config.toml
num_hidden_layers = 13
hidden_size = 192
n_experts = 32
experts_per_token = 1
d_expert = 256
d_shared_expert = 256
hidden_act = "squared_relu"
moe_layers = [0, 2, 4, 6, 8, 10, 12]
router_score = "softmax"
normalize_top_k = false
routed_scale = 6.43
balance_loss = 0.0103
balance_bias = false
shared_expert_gate = true
init_std_router = 0.0268
lr_router = 0.00106
num_attention_heads = 6
num_key_value_heads = 3
head_dim = 32
vocab_size = 15230
norm = "rmsnorm"
norm_place = "pre"
norm_eps = 1e-05
positions = "rope"
rope_theta = 10000.0
rope_fraction = 0.5
qk_norm = true
attn_scale = 0.219
tie_word_embeddings = true
parallel_block = false
extras = ["capped logits"]
init = "normal"
init_std_qkv = 0.0228
init_std_o = 0.0
init_std_up = 0.0228
init_std_down = 0.0
optimizer = "adamw"
learning_rate = 0.00302
lr_mult_qkv = 0.7
beta1 = 0.9
beta2 = 0.99
lr_head = 0.0195
warmup_steps = 295
schedule = "wsd"
decay_fraction = 0.655
decay_shape = "linear"
final_lr_fraction = 0.0
batch_tokens = 65536
max_seq_len = 768
doc_mask = true
train_tokens = 316300000
max_steps = 4827
dataset = "wikipedia_en"
Below are experts of layer 2 (counted from 0) of a mixture-of-experts language model. Rows are named router (the router's row for the expert), up (a neuron's input weights, with its number) and show model dimensions 0-191. Each number is 128 + 24 x the weight over its row's rms, rounded and kept within 0 to 255. Numbers have three digits each.
Before each expert's rows: a language model's description of what the expert responds to; "comes after" lists some tokens at least twice as common just before its tokens as in all text. This comes from a sample of Wikipedia text that the model never trained on. Tokens count by the router's weight.

# expert 30
It responds to: Function words after R. Prepositions such as for, to, of, with, and word pieces after initial R in names, like R-al-ph, R-est-oration, R-ado.
comes after: " R", "|", "R", " the", "\n", " r"
router:139113152093115135130124149115191135111160112147140047115112142104145144107086119153170121134147136125064117125110136140090098118133201138130135098161159129120150106149161121158148100087140130116133156103128126126145140138100122144118117156139134145094120147090137095130123148145151135136157119072094136128106171089123094117118119149108159092122120067127139080168145119106124072110142154131089112128117143175148106123113183109113126117121146149099150159168146107127164121126117148136117110128111105104111120163133116129106139127116120109115165134151112090133105146170161122126
up0:164175087163118123131082168115074151187125121142106184062140108144098112135133120124123100079065110090131127124146139154105100144140123115110126159113129160157083130108097145119113126134143145125118099142129100097161125087160148153133171110085128143112136134120143135129122102116118106105101145095109184142113120135108138131128143141131113139123104134161114110120103111132127143142157102142115150105106115107148154150111147150152130115117082087135105137146171093130147146127130111079191100100138120130112156140137110076115139119127102135142165127083123147142171101114128113108
up1:136175152124099098123099136128137106132101099107139130115109142138122130137147130102117184091093091148134167081120135118173138155135150119125127129125114156154127145116121142121133104104097105139166090139131110160135158144200184147097143123124146154134111134134143108132148156126152121117083152128157168124132146165092165141152114158135147122117132152093167128117113133120092145128145067119127139105163145115137103164140141124114110110144180090121165106112193131159113128115100115145114096089140105148079114141133108125093135134163120145140149135069134127138150127159115193146
up2:183117081184134108106105105134124156143103162104145127091154186166099083155119125142110119086079065153142127090142122131110127144133119112108146157118136155119075156123132112115145155175129138131117124126118143102120109145154163148147150080160124092140107127110128161123136121133124112122070138156147090128129161175112134149175135131143127133084132148125114127122135136119141148144121088159139156100123139129173141125120085146138093172125149121144094140120168117127126109109140115108124104115116107147086131109144163131160132141125126184126116070096122162143172117131120139126
up3:159133119131129120111087132110128159150118151133114148094137178147054099141140131131083113147105078151109109091171119145115125138132142124131138133128103157126111166137081128125100122121128140137124111093100121143155090133156112152154100098133140089142113130132132130108114161084099131128097134086140147145183152153130141159151180164132121134142130151107099170146122104112097194132081112114116165135104113111128181117124102158124111165090145093131122149093147140128142121119136089127152099103156107162139135170137133130145130150144132113119130093059132146119160158095118104119
up4:166148078125142109138130112140119174131138128094125167127139123132046094141132141071110122132119111136130154107198109111133148105089086142111112139100151089105120103143123106107101166133092116137175099101081096168094119156164137139108129120124113112165108102121131163083140117127131124112093110100139110133173124135126136119161148129126136159090103140105112177107115149143107160132101109149111136113072118197124130133123101138092132146115152084149109140099113189129127095125134124112122111115128108165146113138156164108116136142154134126130107108124147147116142130148141145108
up5:154164128158103097127090112103141141154131167094106180106171153171085060149156120142143137140142154113126140139135135117127102126142112171111102118135103112115133109121114085106148178159143162165152081142169098106106135133136148119104144107119117117143144135122127095104161142106121138152128120112153125131102132114149128156164179105156131120130108150109124145121114115103141146136139112179105116095116126125147141146125120162141133138162100131170112123137142159150130135143166145110154085159117080194129152134137171170064151148138150138134141097115143105130151133136177154162
up6:152145126144125122122086145081131143143163163109122117066084103147113084125130141106105097147119128093125131142172125151125132102120150145124099150136113099114131104158129161126129140118133146121136115074113091110096110154154138184131129101127063132084106155154150125084164158107132110111125130101135134159108141098120119135157162113150139077123134113058098143159082139143144132147113100139096158098147126126123127149088138149129124185128144138129137129146119103098154080119132140135146106125146073157150135153142124131170136164129163113131130112112150093109126095114153183131
up7:129082106127125144111143134059112104115125136148120163057111133137109131143131090133142145135117143136103119148138133100126121138128155140113116132121134119110155128131121093138098115090167119146120071100134087144129111132125164154127098137124154113067147135072137165131131153112135165146106119109103141123111117179095176176117092125129092132178121132126180145157142156100097116125093098130141172104116129099135173166126104129124117134134155119122119131167161135120144126152179119106147094135137071143111131148126149092127118121112125166104167103065121118097132126117146147154
up8:126158117162181120140113108074104134128104141086152155120115135186097118187156102110062132177113087133152104154158104121158151118105094117113146137139105119070145114121136145138133176145111159117109123121134128094126138127126144123118155094119107097122119141143141141128203123079148150132105131136130112129153133170129139151131128128151145117136161115096116125129129133149093198138123150147130143132073126141129125124131112131117122124155152169146130104105123134146132124137108137167136127171126080198125104161147147140161113150152106104110165112112123116148162094134129160141
up9:134137120124130094137092161139140112149163144140151129157104139135103122094141109099133122084143109165126131101142112124131137114100166137135145096128082118142135160115111151133119137110114102179129132086138159099151153152114095128152076066153112134129101133128111125124140184128138091071079124105159121127108173152114104116169132099138141160113133131087131139082100134134124119141112159121112129131106114114125131129149083161121122165153142130126122151084117101142123128127109085101165147128090036142114135152164155143183144144127104144133112104097136120141140116126158182146

# expert 24
It responds to: Word starts after articles. Nouns or word openings following a space in prose, like prov-en, kit, papers, reg-al, plus She, been, and date numbers.
comes after: " ", " (", "19", " has", " \"", " was"
router:111117168105131162127156163132165118103116106123120108164163105120162128081115101147151113153143153119103125171106145138140130184122162143171149137128153111078132116102149154147146099109107118098117144156124119159154158093104120127116154149118129164101154150166127126145101111169141114129149095157115130122131107107166107169126113115105084112177174132159108096143159116118156102090152145087110099095150112132120109119158154135114106099126113160077136165129117102120099136161098129120090163154116158087144134100117101124084089109129139106094134146155139112117115126115120093164
up3:118138141151117119110103154114126142147136136128100118062123095134071114147161116127086167117065093121122131075124083153167135104140128110096097104102120098164120121136140122099110144132162122176126134080156107130138154151115140161149104071135161115111112107152149125128146133103089143114109164129103156149146184134131107154120209140153127100130080158141142112126135146105116114138102112120155139158120116134137147118141123152163129168105156097140104098152114106174140140109153121159110129158123134125138119143121143151133133140124120144150098132069138128107167150081121121105
up4:140170109171121128129131146140130183186154116064113145108125114142075119182113133122106139098124116155149115124175115134127170120110128130114132131115101131127105114129111140111116173179116127146153097122135086164059128122167122106118120104113124124144084136117127136102173142078122155110073124126121112108151160149113139128164165138128133125106107124104146185119099128135100136138098117151097141129076099140145120146123109154130146168114132105166096130144139142127129115101146136150134090134127114194113131130132153127143185148118114183143143086099115133129156124149128140125
up5:112115151118098057111086148120111144136126150140153155125115114147093119173119137083128140143150108139128145118157156167153156140116154144074177117146089122152131125143102124088131145154112144122112093127160155156155144137145098143120102068104106119131105092138123101067156141146134118119120149116155084157118134115117161111133130163160131155088142138140137115091146159107156118118105088148107155127141089098121179153126127134137117117152123162154145134134091151113156087120134122156126089077137082127135152163158133141121118140113144130114152096116138112127149099161119194134
up6:182159135137154145137090165133126132147165105130104108059105145133103122124130129066131137140125096146182115105131135157097141042142098122149149119121111146115173162150122126134117138152102132123144092142123110119145147131106137148149114119119120103157066140086127171093133131110136125120099145101128123134132209127084118114130109117130132146140138140109122078145135136107120161126097115138171165095076120118160088144113102137102143133116177126121132153149130130144137143108113107125165071093115116168098125115114165140112140132134131129104111114115139099128154128092109138138
up7:152135075154123125116116140116125152145113172130125132107134151142074105128161115105107141106099120135124131104143088127135143121127141118100106127096148123163113118139132119103099126160147129126142084085129122088137131144140130128114110077162153098098129118131143156068154151083091169151086143154140122145149130214136160109139146157130119112153081156115116131146119169117104133135104107149145217143138123121153159122150118128130110144104138096132124149106125116102115101102134123121156087116140113142144152141130174124110139151135124161157122148065087151127159173140123114165
up8:170156108155124119095097142122099151162200162098153151084125128163085110176165095125125125154131091149155116141117125153118141086136126095113153122093111128118121154113112130144117150157150149124107114093137121118103120165169139139117151094107086100149115117144130133105145137099100145116115119114127122161133150146152143128145138133160118104122134142087154152126130128142133146127114103102147188136086116131181165146151121189136106118157134129166105138121112110148150111103135147129164088144093082129121102128140148130182121143163123160156132064099095154121168127103138127120
up9:112117097130089114081060163129142132155135135077150179091126177159062133150156123099123166098095081128132106102166133147133136131135102136126112122113135113156115144103125141077140167133128131140107127087145100089106132133140147108142135086155143103122113135163122115134128199093144139121107132130129144116123149160130119167167150148148112120155127082141131156133122127157112179116105128126124146161103142117147165100086108133126143167120131113128152113123097169134119148100129117134167084117144085162106126098126129147152146111144124150142133141078144138139170124134137163132
up10:162162122149095129117128139099139129153145138080118187102116148144066060125182119143105131100126109124131117142158125148127138082138116131138095125121121126170144124136119138106109123159131136089112110098139117120106107130114088125128093074103110112113076132139136121089141166075120143133084146089158111133150164164091134117154174097127138108117122117159167149099143158112123146135097126131126175117111172126159156124121139147122121157097125128149111131098092118113123111096166107178111102098135115165096137156133178126148144134144114152133127090111101140126153108089140128130
up11:123144089148134102112109122092125143136112139082097138117145126164078131149168159139087128125109112133181124105158119134140135116126139145147128140127141131160132146139130143126121175184129133116125096105168094126118128136154121152136128083159074120092093120113141141141141119073088142088090125113102123162156160178104123111167120113160175123108133172116156116124124123133122133131114087166135181140108118130131141108157127146134125138134152133124109147111119142160124103119131140125143084103147093181119133161125186141152136136165124116128140070058122112159158107137103160138
up12:114114083157098082159100130137154129107126115133131167115144135117086118153153128141112133102135096107123142115150146136156130134111122138152117109113130103122093126150110133109119142119105148156119107085141112100113127130121105144137128093143155091138063124124127118126198142097064124111091117162150139123176129169092126127175118111135116101122105137105147109147116154121133186152082093152180136100128115153147163111173139185113132151106137141153132122126137147153140122111126117151130080105113109173137099154119187145127127114113141139160144137082137178164160146117134157153

# expert 14
It responds to: Mid-word pieces, hyphens. Word-internal pieces and hyphen-letter pieces such as -green, -families, pilgrims, metabolite, plus La, Da, Ca and years like 13, 14.
comes after: "\n", "20", "19", ".\n\n", ")", " to"
router:107106169106132160140142158134150117094120096142124105169156112114164150091122107145153109144150142117113119172104148150140125177126159137164161130133151114085133118102143153150148100110106116087126148144132117144150157080108128118114140150114135170117162160172127123150091102162138100129149093159109122122130094100164112164126105112107075112170179139146112108143148117126163099082145137093107105085153131138138103117151144142112105091136115159073133160121118118120104134153099125135093154162116167100154143095115097139098097110119143102096133145151148107123116121106114080157
up1:124148140179122121135107102136110109148131123109121111106119170145086090128158130126099148122102110140114142071144114110136174116131150136089144147093121125134105142136118137137105118130109155149130106101102155087093116121153148131083111104122144109159103096135146107124110153118120130156075140184137131131168163135127129121136118131123144161114111151131151121104118157138132201158091113127156164131082138101146116130119120126126132142135140072147130111122114108104151168126134154155184081172133096128093092149125175106126108128176101140142099098070139119133172141129113187122
up2:174142100159116098118091122118133163136144138100136156089148165141085113171151139143099145125087100134114126092142139127113167098139121114119113156116086130119124124112111119104118156161109119131151092103100129127116109149147148144118138095169160089157088140142146154101157170116117139135068120126128126130132169137136163128143149148140152145091120143136117149117121134127099182152083129154128147108112142113142123100137107145112113143132145108164102134154144083169115099106167105113159087144150074160055128133138162144169120125144115118105098080092127162127153115116147164143
up3:139126100126117134117110136105136129159154130142129120074102142148051074157161132097132158113086074152089141109146113168123136098120154121129114123115106132142124177132105142102114147118149143153138099089132117118138118160151141106168097070156126138155117080119116129130158149114094139146088152118135129111131187142128108151136213146130137149124130133099136150110107143130099138124109095117135152147114113119138139141121114204128139155165138137136094115099132114113131146097138098133146104126112120153121102183149139146136131132130139136117131084078121151149184156099120124122
up4:140141083132124131137110135121087158162139116086116176116104125150073107147139137136089128134095094149128139126153118148120131111113094100130144140128089132121172105132133137111128190135134138140133075103129123105114098149147122132155155105115122104169119119135138145101160087103130106106094127107125137153177136167160149126128168124157164127128110123106127126123119151105094134174095104126086159142074131142150137125118120150151146166132104117171078151094129166110095110087122140129128120128143102158074132149136169110117169129147118174146094083121097153137181108125125147107
up5:180153112135114073137095118095135109130136137111132128108141136141067118171136152123121117127099131144143141105165163123146119124101132145062129123140121123121125130132120103091114153142134148144124087097133117098138126173153125128106135084126123098157113104100124131084178143090096165161111136131138104165156160163130129082158172126115172131113104184138158127086128117124147153142127100181127151122117148121122146148108091192104126130151168092147097126118140131148139115109125107121164087120124076166103142141140162137096177133138150110157143113129124122128154124151110155139
up6:203161094149122117146031150097142149133140104128115144041120130141082098164137142107125151117114120130181143110139107135116128115124071132132117106122165135110131153155152136087150138146141133128158091088138123134124115141149144137147113080160123111131109117110157159093159156093101099150098139115141139158141163153108131094167127140162116116104085148110122129129097141111099137116067121132141143107108111120150126111137097154133132142104132162130131111114135155147136107111126107138151110131149085157121092165126156150124157140129130141168143100096113141121135144123120153153
up7:112146089127106138147114102097174116154168167090136147118081145143101120149180144114114142139098123141129125108130105134141136113134142109119151110101125130118132134104127126069123144156152171142152124092159158080154149152132137138127100103155135083098133142078139145111141152079126138117103122159125123109131106174094105151150174132174130114151124112122116149191111149134150181137108145146107126116119127129151148123113122157125153150138126126161127130134124122130139163123134141187151075160153081180109132184116160156110126160166138168143137117104085153114147135130144107110
up8:150150106153105133113116128096110156135132134098124168086100166142089100150186137143084122134100098126122126126155092142146183092134145119094124087109089155136140110096117138112133136131169111127105097136121110093115158137136120160136163062100106110148124133158132108062156160088074121145102156132138125148120127152151118113137191135122153117112091135087129136138105143126119155126131131153144186126071108129187160154103125136137142169126104112153119143125109117154143120140116109136139111125118092135127120154135123142116138125161122138138114091074104154133170124130152133143
up9:144146068143077096099093139104145108138145179131123144109114157148067113163151137100121157136083073135163133116156089132118164082126138141154117112103111137186105108118133132099128157103154121157085091102159123114116121148118125139156080066163135096131117129135138129108147167103114132106097141111162144137158150166114123101177160124129133109129110102111118174110130133140097149089091116113121148132095148132125151129126138139119125148081111121144147112079128082099119151118113112122151103130111075141108154128137131120150132138110133106139115108104112105120161152131116162117
up10:148142064179120136121163110115139134151095123139101138129119148135071082099143124112107143095118091118154144149140129130098109097143111155121118118119150114131113133134106157097122095164130145124115117124111125121120129139174092144147100083121111081139082126127143148117141101098106107120076116099128145142116142177115138105176135119158088122094082119129160139125150156134115154125104124144174150129121109126170127138092126136140125171129146127133096128117112135140154137093156132112111088087127081152072113138135189130146137114111093122149124100117095183153159148071110155110

# expert 27
It responds to: Infobox and heading words. Section-start words in gazetteer or infobox text like Population, Circuit, District, San, census, plus coordinate marks ″W, ″E.
comes after: "20", "19", ".", "==", "\n", "\n\n"
router:106113166122144165137149167136163116093108103141112112168166112110160140104111096146162116144157149120115099171107150145141128169123162137165157129147153114069137116103151146144140104111106110106123148140123116147156155091108119125114141146127143168089169151176128123153110102165145115138167088163111125117121103113160110175119122108100078129168177138157120112150150114127152105097161133091122108103161130126127108128152141127104102099126123153088144158127117109128104141162100125124082143152127158097149132105118096127085092123131142105092145148151131105124115111114092084170
up0:174158101159169121113117141084117192103092157134132178121123140149090121128130141141112145138103113119111170104156144108114159121144130146139121132133105134125118116128109143074128112173151129136096095114139124124162095098169135128122148085120136117128094137169121122094181155089100131113052140098129163195142160163103162131155151125146138114122101103123146140108121149100116133122132112130097164135093127149127185144121112102166107141142102113132132144137126114109114136122138131099157105118148117146118155078158132094136154093148136102134140072083148133144149131106132129109
up1:114142120153112091109093121093131120142149148120140155080123186140094103120129126134063180101094076106170139083105120153117143140115124110091126137102122134147124151116099097130102140121134140159145104112120100133109117133153114111117149084108111101142093115125137134100139160077154163132086135138158130163143204134142139091157160111127126099134127112130149141108126131116117148142133081157124145123108167124168128140148098135116140116128110109156126115084151130120134139110142118120167098119137082136072118149135123149144144135143123107138118082123139158147196184097124130154
up2:159146098157143090123101109122125191150127176106148137092105127134083099138119138121102154092041082128162143100151140118107147143130114140118108131101117147118100125108127083131134187156115131124132109120139127127133113145160153143136143077129121083136094137111139134123158145085120137114096164142147111130148164157126117121143175146118144139105120160123128139145099152116135144174134122133112144122109154112150120108133082117121093142123126123170104129127135083142123135141141104098125092126156060199086108125159120123139111127152130131141121096087116150158161119110114173132
up3:118124095132138152104091125110136142128133130114125108101097137161057103130165110112116166118102063160124127099122121156129146105130132117120122139088093139152137165168114135114106132148161158150130110110124103126154137141161155138156079090147143134123079084137148147128156184125065160151102144115157151141141174141151119141145197145141126129144115155079115129118107139091090142144116087129119128131108136121135163134135138152148133163107144103118100108087143116121123133069142118136154118137097118142116104182139142179118127123146123145118119117094154157130175152107128121103
up4:143161103144108123145113143115143173150124131104122166100131117126043114137133129129121154132086104165125117093150102129137148106124098122125129122086135140133134129134100129120101191134131134151140069108134099154107103185127121119083129088138109095144117094130132154101141138097107119086078116108129161111181150161148150116141113154119149159095103139110115134109142178144123167129108100164100165115050160165119151148113089160134150142115127078163109130132120135145141127121133116141113110139138139144113149154135167115122151148171106125148122087094151126135125138148123110124
up5:158143157137143085106109115095153144154118141074150150107148126173062116165172138145084184140112118130134125117140154117129116110129114127106154142114128141120129130138087119104085168127146113143151075110149120118132106168153160148122157092126130119162112149109145141124191084101093140127094147096149120133136188140129136117154154129126139117117077156117160138097116142117122140134110086181144141110087153145148165147126113169092135145136158099153114148141152150144126122134117117141175083129127119187123128134151155118117162123131118149171122078128143137127141141118128123136
up6:156134123162147146118063141098131143136114143119128133063115124161095098150136135099119136143138082138187116127136114170107124113135083113138117179107143116129142126155135155104139150131114180135135075142133118126113091119154120097135141090163124085140098131110131141070150170099083131130105145095161152158173168128089147117146115141150142117108106129081150142131111144139100172110103113139130132087113134140127122121142085143126145148110186126141131141102115148119161139095129128131139094098124098149099112143101174170136122164110110140150128112086133131115161140102156144114
up7:137141098163121091131112127124161093141099149122146119106108148203089118141136143123086141094121100127149124106141121123145105140110117121120125132115124087127109112156117124124145154122146124128125103112146110105119097179159134122099123072149131096104126091092134159082137151092133130151090150146155113135151144185098171126158191144164134115126098107119136144120095144115111171166123146165115191118131122151126145133133129171127125119116131097137132113100100142094135095127168130101146090133162084158137149175104156144128143167141114188143108134099101140117154154129141140152
up8:145136110120115129113091106111141168170164111099139132093102147133084112160161111144075164114106089130163133102143127108112132100128156094126101137135107112131116135102117133091098160136163139121088091102131112094114111169133159132131150105086096118145136114161126129090162143111084124086091115146136107138177125121118177075136141118132147104099126139120102145109101150165139131113120116149142155121087138099174145106098127174139100126156145100165112111133128092139090118134109091128149082122136108155095118135160156156154143131140145143148126102110074147141175130089131125128
up9:142136049168095120114103143115168126152124151093162165128137179192068128141142145097125122096105084121137124089154133152119137116127123131153101130110110146184101114126115122067130156135156108129101123109152132109110119137135139140149096093145143078144101129130133164126125175104103156099090139112145142119166158162106128118179129129125150116166133110121140170119137127144113153120102112127105123136115137144142146142121128149101115150103107111148126108097124124094130134099117131126153098125155048153108146122123134122168152129117128126114120099091119111134169169136107178129

# expert 21
It responds to: Suffixes ending words. Word-final suffixes like -ful in handful, -ing, -ed, -ly, -ial, -ated, and based, Inc, Website.
comes after: " ", "-", "\n", "zz", "k", " re"
router:090104171143118134131165134157112120091107128148168110139121102099149140101114137124114154133126161120145124114160162108132116149127113097154136106112113112086111120121119170138117084089100126101118137144147100131164159099130082126124142156126157130153106126145130167121143122153159124153132141161124162106110127108154134183126101089171160152134173128099150164110138115115152183117137152128157119142150113128140103165137159123093122150159134133086152124154147116128144137151147174117062128109110140104147133179138100135168112115130172119109099141103149073190105148155172117140
up1:126133116123125108140104104125159113136167129153162141154121134135110113147134112129071101126137135161154146115150122168173148156153188119161117097101101140106078101137116108143121110119102130146119126092129134162157151156085143106133124094145126101156111121119121148104161132067146113133114111164131136129135162136119097068114136137106179133114121114094151146162173115087124182132115128113125123148129154117177125112136133146125145110083107124169131104127082150116162146141145144144145119108119080144123108155142189169111138150194131099124108097126152157126139118125159160157
up2:162134086161160109120081112101147150156139143098133172102129140125078132146154118133082138116039093152106131107162138137104122099145118134119119168113104138104116146128141121125114174185131157103118113101114135132131097114160129154132138082161117107159103125113164122093134152114101131102077149133120158130134167160122131117160167143142120118137107144125131122110112137113116153153118099145122147098106131109154111105116041134132108156147117131157099164125141100159102127131140124099151091132142100175067124151150148140133111130115128141103136082108098140133154115127125150147
up3:108131147189145158115134141130125124124142119106104129127132089148101118132150141122096151130080148154132107087117112121098120108118117124130160122111120132128103110121122116078089144116131105165108119070161091103152115178104120114107093125168134069152102117160146169164103114091071154134098154105137164100162169120117125182128133141169106127097135127097151143143108148098127130148105136118157158157100106125125160158150142145110112157120159108127147142116144169110133145113154126153134120155095110124103121156163095131118153152144107128106102128057102085117142115090117130103
up4:158180095152141110155124124133147139156152121113145150123131104168064114148152144062091165118137104138102110119164134149127131079123142155103141140108131102105114079159132105142089149146112118123148094106134108137131092181170125130109125113122119082177093104132108144081120104093143117109114114097148142143133175165131157139137157101144142152132089157125119149122137136123099129125098082147097153125083118134107150106095109136124129138103120101159090125125136169121150116157120105114133106145137072186149105119121159135132145173147134126148157101134159136135131156134115141095
up5:129120146097099110118119099115118156116124169088098145121102088121116114132166099149064135155068121148170103108167163158105085149107106133136112141141121184134143155143129114090111125133174114109140104119164127117121136134133080141102102086123140141131149111133131112115126107079113150151098175143136129163136117144125148124130146139143070120112090163178147182122137100113107126127097094171121183145127152169127156169125140176113121130146112091145099091123129120098136154154099133123140110113136147115103133125146133123145125134135137130181143105124110112125113159088130167115
up6:151165130152117135134051115108124176146115127096129127093133124117095088169113123113118110131138119138131137109155119174115160109158110142131077125110153133126137151154132138075145147138130136147129068101148106123124104127162140141129137087110125124112077130143128128082155169118103145106091132112128131158163152159111098073154112135126097095121091142126142151164109128117068124132119106122119130107069106142139128125122113146155150189096110153135116111131108128126133109073123144125185114100127135148087118113111190135128144122128108137125125117104148141133177168093126157142
up7:141119063169104125108111137113156136164138175123110132074131143157078099143151134111126153112108105144143124154148110134107103102116133153093169131123137128118106126146133141095120114151139130138134115100131113072124138157178113112078099098161132106101132111113141182143130119078146141133090136139117107117141123198104164105126159148195085111163088132104127142148109161111119159139116100127117183130139114143135159114142094128139120132085099115147101152113127130094127147090137120110133103149117114147123139140137166132138138168138133183128125128093088166127146157144114121150
up8:173160085155160131101090112136114153180152152080137137102119161125078095150155108156096104136111104126140130110129129131109104130101157118102120121100133167078110130117123111104106154160144139127138106099084134077130123121145148140125131085109079090155103107128124133122150145112124134106101107138106124147150161183111134123166157111133138109118130168127108121128091145119140128157124091123156193142087110111170134144124115144122077104151098122182108140118097127116133110103125146116135097104139112147112127155115161137153142173154149146138140064113101148118162120119104160137
up9:129154089160118098102113112118167163144144141124128147149138147094102100132165123109112120111112105155120164106209125103139137127089127140118105114135157097134084109132141135117100136111130116130102144115118127158132144122151110153137085058149128099171132132132168112154161121110099118101112134116172113176124147139157152119182172140143091129146119092114147170118147164116119112121125119125144136179145093122138111118146125133139127159092136164118116124125084164130127152111105147112118094176112091124148173164172143075144153121132123140125117096116154106109184109144127116101
up10:173117124126148156103149128083125109181119127152119131067108140118103096126121132145139122142100103125125096156144115096087120120099116119147130123122168116117156093143110130133130138099113129146134116134138138087090117176131123080153068129140107071131113110100100122091154141136098109128096101149168129092112121129123174119161088125131134099122145112150155132078098133090117133107122110106133122100128153151140116145111131156099117124108137138120123099095088146137150119110110087106091077107148099168094149159137181101112170090160115099157150113117104111154141173137130096141

# expert 22
It responds to: Quantity words. Number and quantifier words like two, three, several, some, all, few, other, mostly after the, as in "The two scatter".
comes after: " the", " ", " The", "The", " a", " with"
router:103114150117136143115169158166168151119181090115144114178130108135155138124093085152162139137147150102127122159118140149105126139133178155166117113154168119075109130145149153132162105103107105111115154137152148147133118093104142116119114138146122164134144148156141148121116123145169107128154129122120130105121099114131099140127135070108093122150176125151107134144149099145130102119128160098073135096153117152144080105128142151103122093108101142082120169139120116112114152136120128133102146147107163107133135092136064107077088096137139126109159144146102093134122152123103080163
up3:143121114118113136144081137104128138144158146104072144124116140143081116117165113094125148084110091144151134085138146120123134122143096119141139094102104083144150156141079131102101164175168138109137061078130126117144104165161143161157098109135107123142118104124130120097128148098099109116075130144151121121122168143156117111145196113166109146142065153135113173108131131127164130111088111161148150143102125122169140126141113194131124136118130135133118124115143125114135114125176102118126128141152092135108113128132142132142143111090151140108108092115116134137174153087116111125
up4:173134110121116107140125117082097148111130147116122185088150133140049111148136131097107153133117095149137128116169086145154132093118107124090132127084121107133156121112145135115107159179098136118144065128104113152092093135158119129100111114128141136150076135091100150113129112079126150103096129101103121143153116180116148100123134129129132147096108114096168130110134154078126135172116098144121170106080162144136146132121110167107139143118149096139102124112138155120131093105134119083127100126101092177110132127137170104121132144148125137126128083132144124145145131123175138126
up5:139179127135123093130080138118093128127132129086135142127147138131057111124146132103129135152120097177104138126140166141139112129127134094091129118101108132135120156122124114077119153136140191140124052104121118118137148174131136135103137091167121128142111146106122157102151149076078137147102147129126121131147167154132141107162141114116159149125118169136176143132148132130141122150116086163147177125091114118152160144110087174110149132125152104140083132121138133128143114083136110129154070095126063145097119146125167126124158141127131122139127138094126125137160113123164156139
up6:118129136181107145161117169124145165155161173095119120107111094099117114133139111128154112166115129127163071087147142172111138067158090161120102183085160122157161137169142131141147145141128137129095111140138088116085160119141152116097122129140132101151093154126136147087149113099159134093108107122154098112101127137090094112147143141135141101127176154108125139147141109142120111126151106142121134147089118163126100132140102167119139123120123156099149144110116134160167130130141152150134092127123051144112130129144118123143093128120159144141150096104124122089153133120129101079
up7:137133067156134121096106148076147155145103164117120125086134184122078119179151143102114156120090098141165125117162121110094126147119136142100117115080117114087129111128161159057135149145130115125112124111120125105128160169164154126094147099132134085123119108110142130118164119074131137101089104144150105114145124161129147110134134122167114121147102128091141141164108168125099147109129115139125159128114097119159159140142105144128118133091111102137133132136154129083110129100127105129147105131142100145128114181145173115130164171150111161137123145085098155137171111103134137155
up8:176153066140130127129079125110116147176144140092161128092093146140068098143173117136089139129116100108111133111127107137131144116129149106080122105086091140109140113100095137142143149160150137131131093099133116088136114146149147113117159079085120112119075122155134129114152135099118133124110131121143141149149157156137115134131147129150149115126116133094127135119096142115132130139121116120168185140098113097173161139148124124115105127166125111157128131121127147163148126109103133134153085131106109143100103123116156158161116133209128122135142106080085183117147096107173146139
up9:149121129121085123124110137067159143148095177079148116125134161134105102148115154086104138104097072134110132110203113086143116083112130137150095156127127151144116097126109129103101153141108124120103133088142143122138089158149141169171141100109153096157133142142123132121134149088098169100120144105173148121133128138126144118166149146127100098129098128138137172148145131146093160129091132111100116125136145143168166155121133139107139184116170143148155128078118127113116139137127109126162145143120059161103118125095154157119142113124122132142103097122111092150146118139133140137
up10:166140097182150149140124084099154123156156138098083151107130140133109108102163133174100129064142120120172140144139105134079115093138123074106126107120119090149139129148142160110136108148159139117137106124145126097115111124120092119116124113126091097162106127099156099102109137106103154162094109125163123160115106144112108103188142104133115163112098136133116127110127147124134115106117117146159152084136130139191151106114141138123176147141109145135110138098080151184140148113126102108087106135111106145098170164118160130118151148118131124097139128128091135142144149109159174131
up11:154110097130109122132116154099087156127138121085086149094100095150115105133162114156124142100136123151140134067146168092103127125100153101133129123155132140151169173128126131110145121164147135117163123117172095098162157177148142110131123085160108153095091138077095149148164163097124109093073118122108139121164168137125132118161112117148112096118141146144114117114135100102094127161134106123127170134145107168132157151138099094104134142111118160132132129123125118162150155139186084146118095150106136156132132105150131096141158143109134152152094113123143101123138103122181129145
up12:171170107136121088143080126093138135149060125146120124153168147104117117134133155116115073130109132098124090125132116109104100137145138117130111163141103123133102150096091152113087095118116146125124088107145089147145078127164150135135136081137110127111060127114120143130159179094123121152121147127150140138155125159111169100200172119137127082128121135163121135111131176141114133138122102151124157128142125164136148116102144124120099144131133113129102132103083157099129133114115150134092088120111127136175098124105173151138097153131111095126113148099164137113163133140131162144